From a checkpoint of a small mixture-of-experts model trained on Wikipedia.
Size: 11 layers, width 128, vocabulary 2048, 30.7M parameters.
Below are experts of layer 6 (counted from 0) of a mixture-of-experts language model. Rows are named router (the router's row for the expert), up (a neuron's input weights, with its number), down (a neuron's output weights, with its number) and show model dimensions 0-127. Each number is 128 + 32 x the weight over its row's rms, rounded and kept within 0 to 255. Numbers have three digits each.
After each expert's rows: "comes before" lists some tokens at least twice as common just after its tokens as in all text; "comes after" lists some tokens at least twice as common just before its tokens as in all text. This comes from a sample of Wikipedia text that the model never trained on. Tokens count by the router's weight.

# expert 133
router:137144122063104120094125181092152168132109164107093118152110096147163079116121187193137176113043158143124102095091129155098146052137156194118117182138116151107153109115084117132181081111073096143135126168066051178120157174138103115082165137141137147087137086118120115136133128128118132126160098097101134114049154144147107161114157068179080149112111142146137123106153110115101151101072
up0:133157120089121126124160149077141163209114145142107122115122077189151116152141137206168187128058167086148165094109160092131143088124178157095166200168147115155170102198117122120146094107105173128154131137137074090142147146160170102090171111166107104106071145107168122126087125157131146125133172103123104104092110119076135208114132087142154145082112145150086122147147149108098112063100
down0:126120171113124115125145124163134151141170128117128114142170150095111117146120153134104121163077137154127111099091147159103161128119123135132125112132106155158137095105130149138119176100136119124115000147133160145147142140130132137132129081131066154127131161120118084122137126157109255056138153110128067138111129121145174108116111144155095118132111152130142135116155103126139131149099
up1:123092123096104108073112176073180195146151117100120083141118109141145076143139176159121183146066122155138121100098154159119162076122128175092138146180109187152177075117112134186140129103159131164131109175158081153197171142095125174133173115133117154104081123138127068097145096168104176124175159094107097115087102112123149166078087064162121133130082154163145107128157121107111122106076
down1:132138128134109125129121127129122157125145154101134118133152141140138129142102139148096122191077127122135157114112164133145134150118139095141120125118112115155142125122147146125138153084140129127103000133118078124126151144123124126112138099149090133116136151131147109117145167148127255086139140111124069124096124120134172118130137131169127121111116119132134103134133138141143127129141
up2:161134124087071160148218141080092089178104102134095080107097147130131137107116153107086172129107079197090065145100114174168121101119047128131174143164140135161147129029133161138185139124157137125170141131135138170164171110114156146136166158149141158140122083049167090148169142123132130141132115075084116145098124127116123128105183125131160113085162159142110106162107132141102095087085
down2:109110168122105108125107185086109160087143187112092132153154142172074140168114146129104095176132155128133152091144152143146131194097123098130123128104126114146196109185132133123088151143121111105119000167203104114128126106160114108148131091123090134172075179158172106104124134128133212108125132104187128142128134101087150070128133151150157110139093069139089115108158105158097085072104
comes before: " ", "==", " re", " f", " st", " p"
comes after: "\n", "s", " of", "ing", "ed", " in"

# expert 153
router:184145089102104162084149128075168135159110121138095190132143072123147122094087125094159198076103146179040111094157189128158116035154131164084124145167113128197148170087082083132152106163080102066154189153114117125170120165156093116119131108137150125120185095148143131147121126108132081161115099152114111106123117138104118134118156124114070147186114137110110170120119093138102142123086
up0:109200153175163128032105120180059162108092136097145160113127076118155110124072172095148097132119161148130102097210141099130056066116127127148094091160141103143175116192150109166136183085115115141115160118136073099098091096094134145138091127135191083077131128117108127077142125108134115144146088105127179106156101106134148125071128135193119116134145164150086126093112152115154155153123
down0:136075104083117129162117121137130165167145117091099098088104125157150121040100157138182111094076074100109106124167132115093162136143123149057216161099128104124104165116140136142110091159166113163117119164192188124109149114178110144142075109119097132187154160109160119182111131067148174137113125148145118171142119101111126138131091100103064194122175123116087164188140154116090154075150
up1:142162105087152164167120129115073083101105143136070144078100156181110123186104125089100080118110184092147102168134084142105117168160122188134121055104118120132213135091126127147122107158129129181151147134142124188176168100185121103100148136181184098137147073116099102120110104120077123144109112096119135091151141120148093068170153142131106152087122195099122135096172095052158146131110
down1:115154172124163138131104140116122079150117119095162133119103123167087156142134162130086114186159143085113156113043131092127118153145124065111101131192206125166178086091150139164120169104108159124154096149120079168177094156117103081140109137120143124105082079134128086215094119154140104078117101146098195078102097112158118139139166161184126110153094091140159118195139067134144141172109
up2:131087172048180160079138123147107154106160065147154082124136133181123157133092129139124146128148116136108120132115159111102158124138171080111151166185147167124098112123092085096095147165046134167145153122101150152127176093132101137129095149148148132111147082143195150172127155171153127130151210111113106114136048125125145138109103084062097155065067155165128091132137081110154203147131
down2:137114171117119180146139130130132108140150060213123172125155125141118109137134150135137151106140133174094073169156155104098152126085197169097127147131140105106136135129119095116116164122120120127153050115104126114066161139118142127162123128083131100118178163116145135187101079090056149165108112127220102041109136114143093091206121163152087112089105135111087137220144137133112140084128
comes before: " ", " the", " re", " a", "cc", " he"
comes after: ",", "ed", " is", "ing", " as", " in"

# expert 12
router:182107118099135111046172170088151101075122140131146096117085118150136112159071161134104158083095179146142115055176076160157141122177152125103127131134138171168118085109161109144154141193131071116151179132103078082114172097149090140108149139121226108116185163078130110145104099125137095154129096083132187112104107120121121177130167099124092145127148099118119124117185182117130110098091
up0:158134142107072132103116139089117135152123112150125121127115156102123136146114149206141093106083181132104214166117131116176159065156110121082195132157122133188136175141166124128129121089160107111122146128100136097113135165061090140126059115132198091115156151107220148155066176114144117145128081075155120092140171161127114170072186095137075125105110152137129094122129113142067151110101
down0:115129179150073104092093117159110090162126082098114074115085147096151142110142130092104113186119158214144147140118180100173103176145149100128151092147177102106111119110200138100083168138158109156115098105138076159118168115122130143138072093160101119159158187122128091125088188159089150160155092098142137160149185163117166145096123112186114169106115124133083078111102152096129052114181
up1:169108134052110093129186106086152123095088105134110213081154121140192124129173132121173198077057121123161122086190106137126119098124154195121158096158150146080147072149163122137099099168105106092140136144189155137197133126174063138140121137148158145136144079123151108136164096148171130143085106072110121110126103134142152143126063061102110121121159087094111118125143098150135142124136
down1:151144124119155100109099151132110094122144090131171175124138083094134125195144113199111117116158133153163173153107134060072114133122151147181153145080159112162132013169144084138144118148156116152081090141167120068134170073164182148117150113096122181180110150124163145150129076135115138092159067117179100140117164141106076135124126164093091133080109161058119143085103118110144104120138
up2:117140150133088249147151178112121155168150076115123097110130166139127168097181182143169177147096124061127068190114181149140027148143123134094134148120120098085095170120159129122109109137147166147134153075117154127136089096147139107108141143165079148086145113093130136129114134163117114132148126105128182067111200123052133155165169149123133106148158092116113133093088106115106125142098
down2:099112147087147097129134168146057147111083116148139165114142100133101138100108123117081093175088120191183139104174129113133161163128108144123156102137107069131113134119108169125125182119121157157128100101146145097127111099134145151125114076160108077069139099094154150141113138107110066127081110198174116166123146131099133147094165172143110150142139084147108161088183182100119234233087
comes before: " of", "s", ",", ".", "'", " were"
comes after: " the", " The", " in", "al", " Di", " In"

# expert 61
router:154112087096144204131153137069130139088161096098081150154113114141148093128124145168144179132141173167065131104156161159129110083159132163092158138119157138165152160161080087142131100182128084152158136126106089158179139084106168109147147189155202169101100143090170143148152133070122062165130092040118182140064105121154088100103155112096113142137147113138114137087119157156146091128162
up0:139151061090134150117149075091106097130085094148152127125110156136123060158069087132144124110162115121183180154145199136089170111146131135055174106099128124111106103145047112154128125134078106091089148115161095123125124136062142160156147149118138124133195141080131132144094141146129081122089141147129155118077168161092089131147075139178123123087155118160141161149122194151211110188103
down0:154111153104149149176141089141161075199117163149052120135102144156150146112121143129151091090122138142137142143153134177139063121122061127122131120110062112150113120144093196088044208151086142138131152100170056166125165144099137097053120143122123160184145154124095113106103100119167178140100171163162141079136147175058137131117103122106140188132114113116117086128101109122117120137177
up1:084102165092066100157134228107148151092080153123124043152164148132132103131112072057115162126147111183173172126155130111141139136135206075093144123133112142144134077116123108115135082129096174131146120163183079166150163091160132095157118142130169142140118153081138127161082076126150145127158122110191101123117169087135094172160152107125114113096052152153149166140139121112073138149125
down1:140159158178075093187063198138150152118082108133158139098138140083141125141161103135079105122108104081136122126141070149144135119119107146121157124136128130093104124142080094132132122127125126186110075092109143194117172108128159122139145121218146147117100116166120136006127185142093138080116130109117153139150170114198187120108145112165138113118126166112106059120168122073137190110098
up2:124084123148116167148137152124143158153088147124154067110120081160126014147098120138123104162135143169151148079143174169127162146115161173106114138143114158127189124105126109216127123125098107103241121133077140145128132085126130116138079129152114112092099129089168113121181121118166146120126129077109149107134180120103135121134200156123110152060090084096147149080115122160105161151050
down2:097062154156114154155111113127090174141146124137113107151161115136112125160209143144105187169181129109143096154108123122149085086101096106051127091108130135095117120170162138161141130095153109096127000100165124152132143080170100142169112147155117127084142117124171147116145148138111171094116159097157129108151135147098201131149161078126119079102140130122116120133151130066158170120138
comes before: "\n", "-", "The", "==", "In", " in"
comes after: "\n", ".", "==", "===", " a", " ="

# expert 109
router:150126116089155104088173149131140140124065117090154131145068099201166168118106148135080178088111159133107176066194088129165124110108150135086153128144146194135124110161132093157172135138102105124182166119149128129082141140129094140108133220191144137139128092141146100154121101095071096182117148082159193171146080178105076167115132059167110161128138115115122119115099146139090112139115
up0:102093131222168149107138131128105057165067116182124110151118104141173151133087097050106115094106143121110065160148111115111100141182142130177183122112085097094162133159101155069181144191112165063143141120095104096161127153140111193147136075098186131134090162111110088135112143149144134131121108194147147138162158157095104184123116152060129114093138153106118133081106142119121108141133
down0:123118145133121146100155099096152155071110081091156149104097142178125168114191129141114061146138184176161095115130103152118099144176136175187118117142091123050066175138096137163091129085137135101178093126125080196140127148133147093101149165130144159140132135145061114106124152155115213095143145139053076128122167090151120125122127147135137077139095197141073120113098098137181107142099
up1:136146115154125137116093134111071148076115118101174143092080106160147143081088152152153169145128123097116078137110092138162163072123117142104155086103146119101136158148144141141138141188106147165163142103112123137093069198164080093099107124210105074136117103172142057082138123131172112199134131122111082162155171138161120171101158029155130151094101166136088133110107170090102142071140
down1:119147114150091159158148122118153103113128114105131130137133119149154157159132143098039118168065100109112139134081126179089095121112103071161167132163141142116063093160121122148118095123178094114138066140124110130140119080186178134156110076103142172151133137146099126128128127106186200168124133186158085097102099160082118148127070192128126073178178130215113075096093081138162122143143
up2:162181150092145099115128185094083162144107102103137110124065124176139152165147113143159137079138166107115132072177097149078138073106161114096110140138133135135162141131104111175129138186123118110134157106154133128129169131206123119158086176155139100093069130144142128217101160135106078155133129063141172062172122049101154200125152124117131115161088142156083141075114145113148108160083
down2:183107119113103121124076163181132139082141116133149134107093067174144205094109162130148168154115133113121172079123079129112129181079178074140140125184112128172188129161158116121164178135106110094092174057084138127091138104118113118164079090163151048127066114092133110168099160116069136117116132120114131144182136141118118131094120168119110115171177148158104083164114164121077156140160
comes before: "|", "\n", "-", "|---|---|", "---|---|---|---|", "ic"
comes after: " |", ".", "\n", "---|---|---|---|", " =", "it"

# expert 25
router:158134056091123139075139125084137162134117147117126143109102135174197158133109169174108175096122196150145068108166088123194126131194139162133108104113105174174108074101098120062142117160075104143159162172139098156123106091156130145177156165107192146148064136134140089083161075155130053172155111128143165125116108114112110133110132100133118168152138094172070141123126131134076122146099
up0:095117154064119134159173160145120143120093141053150109205153150083163141105147061145136153171159165119134156137148145128118097097159107134107171166073103057128127117112182080160126164190122076185157130135192080100078157170161109123146088107123144144131135156142113149132125098098123102105107121167179137119069117160088077093126192121093086147114124145113178163111111108089123145076168
down0:098112117171127182159096196158080155116142122177142138157105108128146141046113092138154148111084173109154161181204131128103134137116124117092161125228154069171110141142129186135195108150164157098129097118051135163086096120088121091072144102090122128101137115108137147157090114089174149166111137069130131104123095167131139096106167117177099144165135135086114079110144146091132124099103
up1:167122155136143136121135153061085149177090148092080190101071107117158138126097185086114154103091187170080097071119086165118154109164185104095141171136060124155162115126097146090119115171143156141168108132094175170116138109166176123153136131081195135171058076091117154095104128161175154158114154097160137129121141126115119096112159092124100132101140136161087100120118185091117127071145
down1:101077141116139125142177137101144078161115137113124133166133143132096108138121131082109153111137134144116111113124163066102070197114175103105156150142136159180117120108109083164167190158164131043139042196184144116169104091189083116123146142128074074161166142126173117101180101103133152133136116149100186146147101119114107074135091138165154125133110125126163140066091138117145076172075
up2:108174125119105150082131092203122113198104092152153134126089159164121124112112154115140165111160225161143139130061149148121159114183131119116181139141099143116150117137159153136119149160127112101146131106177081107133129100124086196128012105177143124088135165175089116182052129101066136148166128115148094097145123187073096112134095115124065126138111146132130107126132097095120114103138
down2:035114110114153165188095114142080121105163147126150103112097169108130077121130143140101158179090161140171123174166176157148164094110074118154155132106156114137091088098071141148061182161155155119122101100153139167187098150096125108119149129159156091132114118117192131115096119109143118142144115054086139135144095108107137107158215115141108162116105193151096090178079139139111072095166
comes before: "s", " of", "ed", "ing", " was", " is"
comes after: " the", " The", " ", " b", " st", " f"

# expert 124
router:168142078120141134082158189101121140130134115108191141134104129141174134101136092166134124119078170153166139119116099115100191094190110117085097181128145136137170164137094121139141089129121048111150175118066096098098141118070101138108110204145146148099093148114136113211141070079138081175166114105155161115102096117084098117144183064103119117154111138128084114137154172139185100090123
up0:137133131130115138137118115053181152153108119103157149087121124119125095075126093141145148128110120155163136164130072074125067150115122127133216158141114094101162115091118065078114123131132123120147173177124176131103098143054153123105097163118115104178160127170130157134114063139079129170115129114116190177102097152123132118132131186195132115057085156129133093187070120192088127067136
down0:162082120152166132133078025161085103157173149131077132125110130164158142168220108127145138140120119079187169106123101139118083114140131177142101093134139191089130150176094122097133139104061137155162076098105148098107125118145138133111122118120151083063123065157133138161102120131166157135175152144123113092132109094166159142130114167095160092144114101104102173063195127092164150114180
up1:146090087123087169144137121191137159104120171137127130104124089176133079122136189144133100143114165146134170103128120138115118144131121096143122166070115113160124139147132048061111027117101149097143129154183090175100144164087147054140172137136177091139159096146128141170130126180116131160095063146123130126175063160113135135155097128164122153082117148080062102106153171106112147058119
down1:168129145109124136158158128147177138127083087122125126080102097133132092124139123148156094117064150182149118131119132107172171148169131104136116141101145101125114120102137137087086090065095085127134135114139178161103128153171158110125113092184158113192164123078148175123104190125073165178088101122130110115175119071144170140184054154121101100082182136194148060109102109110135210090134
up2:121157150153062218158135142065166098122113130137108102065105140175111160131136102185175128136104110142116148164187144185138150149158164143082099132157105119112208134078129072030102148164084136100176124104132141114126209111134149105126149191154140171088118139189108125120101141139090103076118114129113146091127076151175131143120124107110117088114116129102122130137091164133108128072104
down2:152129130115102121210136109158111117092178126131097147158126181104140143155111100162092115193113134140073114127117144121122111105126169090143123101100157132139198092178080122115110183186064092095129163123181175135174176135125132136136123087085121109079128087111089095150058112135145114085114139093119144165084195133041131160152126158144123134140114143133218142112167113140067078140135
comes before: " the", "\n", " 19", " a", " his", " He"
comes after: ",", "ed", ")", " and", " was", " he"

# expert 128
router:214090117120126111073178140122145101129134134123110158135154120110177143103098138117184154105100162184112114155112153171179136073196117102075127130132127182147135138134047104113212068091104103123133153156092091117129109171080078146126119125117141168097146118130105178180140104108144124148145136118122139079127092073061086129096162092093116195134134120135070119134160129182132111186131
up0:135165164102151097134181191124088134100139134080134120099161144092127095166121186170107150165144125113112125115126092107216069097166127155105152109162162157141110094060074123166178088083099128143145113123104111144155135140146078127138102174107140089165098136119061129114115123083122119159205142156127149186094101148054146136136137143158140166076082118191107122162154124130173107123057
down0:104077149134191142128138111162121086162132094104081102100124066127164102133089151109149126114166151095125101103114121092160143150183137112110151119126150127110200085120188136162152118127090160170123179156160067144162130108145087087149142184055188111117103094204088126134092134109054077149121174094211148176131153146151159132135150152149142143066084117104133122104136133101121154116076
up1:196085114099122089127115148102158146193110113105073133113157136122105184074119145199088134124135151098160135185146155157176126091139130132101163172097156164104163191102092089150103104089131122112145118137050101133190135139089136144119153162152163119065131094168106154102147169160105150132086107155109149139093106159132145143155078140061110167156122068113122153114088125045168143108079
down1:121097142084104140144164203131139051158105134158191099114123141104158081161126128153173130106133096186097160146121123139095156102112106104130148160160148049141093117155104109104122130171072118136108121150143140168143105093106206157142049095162087101166115116120128162114059145096095133126158220148105098066136154121134176145104144121102097164078065181130122109117158114154169143120121
up2:137137122135121121094133155117149092093077201179080151158105115178154064129160132118146139130095132151126132141118126122128162110158105133135187196103097110138135097093165116124113085122104193133168121156133143136176176193122090170115129142130140123074125076121094159146099037109194136123172114180126117112102159216155136093029125122119102121102147124164138169119124113132058111100096
down2:145178123100109162196139142097178102099113168158132139074149101168037156130115072074145134087147159144121142157163166117154134126114104072074083160138139135088173109134106124041133125107136147102147080147198138133075114095099142139169189135131107147170105087149068116081104162115141127078103129119158175140166147148136101076183120164141168135127176153136114065148123105149103103133133
comes before: " the", " a", " his", " her", " an", " other"
comes after: "s", ",", " O", " U", " Ma", " I"

# expert 16
router:141127103080105139134205201116135155125084111106122120148106137115126121155137094129112158112149166105083105082177145114147147057149131125064150192144066115094170146141105081120144114119101090105132160158111140147086164141114082158115138124105136218132109126152127174126130111119101058152179115096094170092086120152086095142132176085112065201143136124114091144100105125161184110136049
up0:186098143120133133119170159140157162095076156130085138092186119126140126113070134120165164081115149169095114150124150114114105104192121166105128097175064141169093083152168107109119139119090127151165132129154082157197153161046142129130142145170115141119155125135192105152093143121095115184091051131151128106123070087079136082063132112100143173116079128142112163086130105139146139136051
down0:081104119100190074168135097176139141144138164097129146152106124102168058174129178047117099038078077104157153150112117119120130123106151108129093116105151128095122140110152107081167157182159112160162141156158152127126118111133142153092135177091097137148137214134134142092226120079149140134159111087131056160150127159118146101125135158119106163161138162114098115136176095107134093071124
up1:183134159087143122167141197114135089165148108097086054208087147184118126072105136127122207120139074157172108121104143117057139148094132128116110128164128113165076141183122175118141116119138059158125133141105118128155074138123026142085160155158124152159099117106130150114132121114136142170142150115119135116067143162143136146139138118156102132076136112134173102209128107074151080124119
down1:180150094086143093145147159166158115164148098079139216090200115169137101162171093110146137107134100105173118070184168190161116101102118170116112128159133149100160165118116060147088113109130127150099110147158150138118103129106155083186089107073123093117112105144129126117099144144139125110096112165087086133163142112100174146103090104156116128107095162091074168130224140184114118071112
up2:116192135083081202162137160080109151120112093105158072144064125143155108083137154205128230168143124143042109115155213138150152129139123129121127152100108169144119189135071116128114079086070123177158132132104075120126126157128173135102155120124141130103163086136125111139135114114137151143155143167111120136073171154155100096089156093138146074135128120124105104137153115183077144140124
down2:129153175169122072121113155136143084139130085167066132115137111198148170138102152125043092136075050101099074099113159130151086118136130183125077148172094137123172146149138178137137102133096083144129198144207151132102100132155077141130132088117096118197110138104118143132142171145162137116078175111152130175159176122082120106091149099100111157080179095093124103147148096107144150146125
comes before: " a", " the", " been", " an", " not", " well"
comes after: ",", " which", "ed", " and", " that", " it"

# expert 101
router:143168109098098146123141146101154141171092161126050123129064111137155096071133122142156169084091148171082149112105164106163142054152087147072115140151178158088136121137128119117116123143086097103132144149135118088143120196163072181162106119138173137097118128169129162172123112126089081183161077113162211127084108119116073144100203105101074162111121076150095140113137103130082107131135
up0:116088110075137121126149098088140149132156104079111114083130138126109166156185149184127147026129134130163135162177146083091138141187107153074135095145084188121094104129148125158138124114136116213111163095100114126182137099142094197138111154152175167103153058126185115131145063125125101122186097096121090125083114090106150152132133142147110154121135103124131095036138116166119078124123
down0:129129101076119173149137159106183070092174114146153095166163124111092154132113100162110127107105126090107138139128185131117129136184098143103085121081064147137146157176161145137118114125169095162161170090129190125160088071129154139087132091154172115188094102150129133146199073143143139099159152158110148127112120054111116171105099106123170149114188180126124099045118099137067090174101
up1:129137125075134174152129238075114135111092096180086126128105165105124095089128150168113121120103214130078155118124119144172151105165104100137110099149120119165109171228195092160156156115140028186095162125125114130126149116129092168089150131161125058086150135109162149128113061115137128158112132136115112112136110140133101162091154136133122150124124127123124129133125079068096145071128
down1:115128116095151154072140109144128104138067125148097135173152085159133119159147114156156065138129101141151168166111119126149167174123094207100090136169133125092140091156119135140102167164197089137054084130100117083124162070219067156079119131152108179136145092078185124095122117129125115138172091146127095188120095152111090162100111128131122119118140146097117148163203105140097086097168
up2:151123163136150084158133114117149131096131117100182189121135113140159190135135127133156143067098110165110132109100154150090184048103088142068086126123097225084123024176173092171146129169128164106152139132100130140104167087122111157062146116151088116083185156113131125105161121155147125123103103137153152142173162126097143118142142092074146113127146139151166116062163097114142157170098
down2:175083172162144111102083131133098097142150093103132137107109169057136154099145156099087121149136132187092176161124119159135118106017045102121087152090138107107107137104171134156113134170147125162142100140106167186174147138119097077142149153181147101118131152133143091052140112152136130106133118136126086201190156146038141141113110157126097148128120144163085093143148131104136133148190
comes before: " ", " a", " the", " and", " re", " in"
comes after: "s", ",", " it", " It", " he", " was"

# expert 110
router:179127106103146159129114192145160170120078122095104103149056098132168129103098104175137145078116161136078154092166119155153138062177101141090134164096152153096147168109095075117187058099093132118136142167063091156140140120146073201135142144164154140104166081099095129198132115142130133176124103134143145139119065132126094111143127117082098086077109119159153177089131144104179144098104
up0:094106099170128083134126096131125094142136201076080109116136104130172124169066143140145125106096138118088153133174120159158173108130090170145099128155118148150152109148129133153036153128055099175154125135170072102157142203085078134095163134102154175147122124158145089119096147118158140124054074133108127119148166099125150180093122106144123127149052177105157113116195099083134142084158
down0:096166171083072124118097128121176158116077116168116154138131150098164147120160101168132069161168120184173128099158125092167149169118118119168073116127097137186137090110147151096154078116161117087028062128138098125066186178157124113123096143128171148109085066110098148103136177104071169107163139124116081139153155120114123133111092126118141154114129130095125154132086130154123211163158
up1:070097139026144121133127078114141137172193122166165141176108104115119147149138078129134145141116164090080150146098157134121096136096106182142069078136150150070107098127137131144159156121111126120142151125144157077121099105180095164067106179101172097123088150124134160137068169090097115079128204119101174097152138154135112131146129075132094133086144135079131085113176070110126109198140
down1:101131198154155074172134073070132070089079163145058095110169092126150145157151168144112148135132135103155079204145088105137100136074150136091122108181112162119159145106102175112145159176107155122107150125156124126163181078121128106146066170112137185181115156126153100121154125102133062109133168059116151179099198119078125116123133150091123159114116151100130141162154094124081129123117
up2:171167123211144162100118155085131122145043062159129136140122107186129135103080141112121104076092120144131153149150095153135116104158119150097126126061143183093154111143072090137215115139132114151173127103129122138145109078139069193168206127184111113127097091113120085173120105130172126128147119140095136114142098108142147102121135142140147135096116197120137184074146146068093185103116
down2:119153118212090109120078181171107112105161112114094120093084141130109160126125075115169122129141192143089142100125128092154112100085112087078168181056139084138092136140146116161131116090113092093107135140142160095154142166208057121171192150177133151107152145167127113142148108123098165086150117112148145146143068150092141118148096168118164085109181102162181146150059162125153095123156
comes before: " ", " first", " f", " re", " p", " st"
comes after: "'", " of", " as", " and", " in", ","

# expert 47
router:130143099175136146135196155055147136146113149064121134124177104178152103112107132158125136114128175183097114105124118160149075104163126136054160128132133141154162156116129076152153096150103131160175164192098065148122147138099052109153118186115141097104076137140171132127150087066177072132118166095104187135152091102150119149049153093122128134132100135142079154118184110114172139118089
up0:095097046090115128113165140158139131121172142077123151099117188157121132160114116163129098130106159084164133127145153145155092111087120148153087158117125098136137073204108168146162125114093062052070130168163186118137106137108061127200134146168141127143135110116144116168149139161150143126190151030119116111123095132150132126095134114117177148117149054185112093129113103184141143133085
down0:137125143130152100166074104124088104164117097078121103135149128160106131137172135115126127183184049181143123127152097078168118057139159131119146103159159147111131153081122118113135129164143140140191075107124085216127090079145153160156106144161141106110098068149156122099128088114113111163148073147111068108206143129046110139180160122139105047129144141113098143120171161117120160142163
up1:143098154095114100158098127120105144119110153044123143154140142116158133093170167138110189127130146106150149085083167148164110095113047160120121175141098156106160098093120170102170095151154126165137147148068092109152138114130150194125169121121098161133080127129095129119075085105113117100200139161101122138072170139135142109108122142165113185145049167132096120137183115224105094077173
down1:145135180148136076134134154115104146131175149120184112140109135080102142103176128148089097140090096142137145118101175130121096150110120146144143173084115166087166106141171144157130152107181124098092042075121104124133140080083099116120174077144107105161081096112150102095146139127126174145085141110104067182132147070208171138141142166195125121227086175098124153153071107119118141124140
up2:156115144140118173133187151146025142151090070112048112100081155154159135091137133166136152091116166128128036134138117191117117138125097160120183102105122188152151072134132147112125160183118119109103134151106151072082095118115120122124103129187176086122152144172127118120173144175144132131145056126105090130121141159141137136172096094111144157105206135102123100079109152129148062137133
down2:161059132110147103099128084170184077137107097128095125095128142135113100156145051086187142127124128105136125099126133171138127148162102129173153101103125124147135105185102134093131094132099110183106062143099149105094125091164163136143167178121155108107147168150058177135128168201140162191076129146163107114118190105167107093153134096099173108098085075120181155116181169146098110132078
comes before: "\n", "==", "-", "The", "===", "In"
comes after: "\n", " ", "==", ".", "-", "==="

# expert 40
router:104146107087040153108187151117114139139114131108102140163103137150165098134124139167104111135150128160131143142135147165094139069182126142103106110150096152120126148156127120112157109119070032145136198168070117137107091114161113195119141168127190098100070091104166149135111143150129078194199122108074125114128129112101052134121183078094091108065147117160150134118170092120100131150103
up0:118087148108101157140159164132070138189110052104080170115079107194153128132117183142178143064146159141115137148125132131104118071122100126143147089098133219093097106105107137163147135114153120122134146151152098080117136106160165162089138164183145120120074076177141097162087111127102116098120087141109150116112196116163160145133183116086150127079193115133087164109144115127134066186100
down0:148135125113053120161123146129135100097133077112130138111122137096176111134070147130093140143131120108200216126151142122103148187113118143134127125110065089126114139212117100187141159115125179119138122154072114132113104119103135151186072129090146125079155109190114179164104123131189124072117140169150109147156121062135139185139151104096184133144079104160106083106128165101120123098041
up1:152150103163095183090118128058115111207111130136089138136135174126103129153060138140154145099107189115122057161094077036066111158158048169129127144163104138094147109091161141134124040152114085112116159143108148113144134135152122101109131144086149088122126163085142123132144102143179118116135097110095157128145197123093095073138180146181132161153147121158134162114115167115108106115172
down1:169082082148126113142080104107074115133115110106102107136111099179094183149073093101136118181119130130095100091098140103136166127154139102118112075165114100138206093182152102178135143160117187144172110132158139197148114172077093140168156114115127107115140111187160118164137129196151143072090138200118122109151079171156129115094071096126124144142103162119108162066107173161138096158080
up2:119155164061146122101169144156138118110064143081132133097102109138138100175120164167116146128133113128134182124182150170178161142085144140150125106112150087119190130066067083094084124138044153192149133162170112084145120125213119153141076131115113103106211149114103142055080092131110108177172125125176132102152148151128093151112088125111157135114160108149142143151097123087141079148119
down2:131125214152150184113124120142102156096088151150141081128149166117075155103171144117192051080123101098082123094156147168146148100101145157155117132159115161141081154106111135113107113117107142142165062085109100151120131122153158119130185153078091129100118183171097124130151166160107157107130171052189118114204127127117173100050129062096136144111099121185144153153110101107120124125160
comes before: "ed", "ing", " to", "ly", "d", " in"
comes after: " was", " to", " be", "s", " were", " fa"

# expert 30
router:156095105132135114103149204128072121122115109097138160162090137143190114069105187161149176106094160162071129140169117112106143080163120184096122106187104123163136108152144152094144110147114085138190143129079114115084110136089102154075109168089141128066148127115123160165129080086164103146135117107159133078105096120099093100112132095057058124116105096150036140144148132171133160149086
up0:117146125112115163103126176085104174143138116095072009164143120140126043137083172167139166110125162081119125146134128108134135090098109157118185102167119103142124111115170146137122146118127148175105125154161143140134077133198140123157158162093118176099112157112163121155099201126155115146081175145101111102112130041076137103112156109175089174053138089135100157123112081139107120106127
down0:091148098128116105143078142185182142129163085115086102130115138142097113145124113109181109137136139085098141121161166121192136092157121154106126085182081105120081141080167210162106106140151152141149000138072126123147118119140154135155163162200125104127110135139130118139147135111105129097188142119125131105083122094144188109093068086142137143079145103124082181124113111179157146126124
up1:150109094157161123148194111165156175216115165144122121126103139096135149171071131124143094132087129148110143097075117126131131069075094139132055195159153122122131073139101124105175149069084134149050140147141068127120137143218176120142107123161133122166166172101088141130097066071101107103129115100080127102092167121119103117140150092131148137147149168136105168126123148102183089120145
down1:096170123121096099150168190110113131119101121125093119138165113132140140090113142108206131156091150133090079104111164156153120171142104155114108152141156098151205138140121114132138186147149116131160088092170197099119114064168067089109158169074074141076163130122138085151118101184141104142124037100113074156156134096108165170158129056189129142130117116133142148085118148142087088164129
up2:103066142132148139151092163083192092244162098104105081114176107154143069112127163123132173113135111045138102198124133108070120096103165168155164167101124101152187141130079114105110090149138114138149135121112117114121186150123134122084120119143109165155088074124146068175127122207164166124095136093170134125124127112136128098103173102144144134102081124116111126083114128097090148111169
down2:114146140129168147114159109140169102094136116144077137192135159094108143143116095147187144120129172155136125174080142115110132094158156162180132068162041096192061144150097186118148152079148103105153004136093109133138152156086140146124158112166119087090145179147128159138105117094133127121074127117184146087057085134093166109164120090085139124139128161159103132160117105134117137138123
comes before: " the", " The", "\n", " a", " In", " He"
comes after: "ed", "s", ",", "ing", "ated", "ly"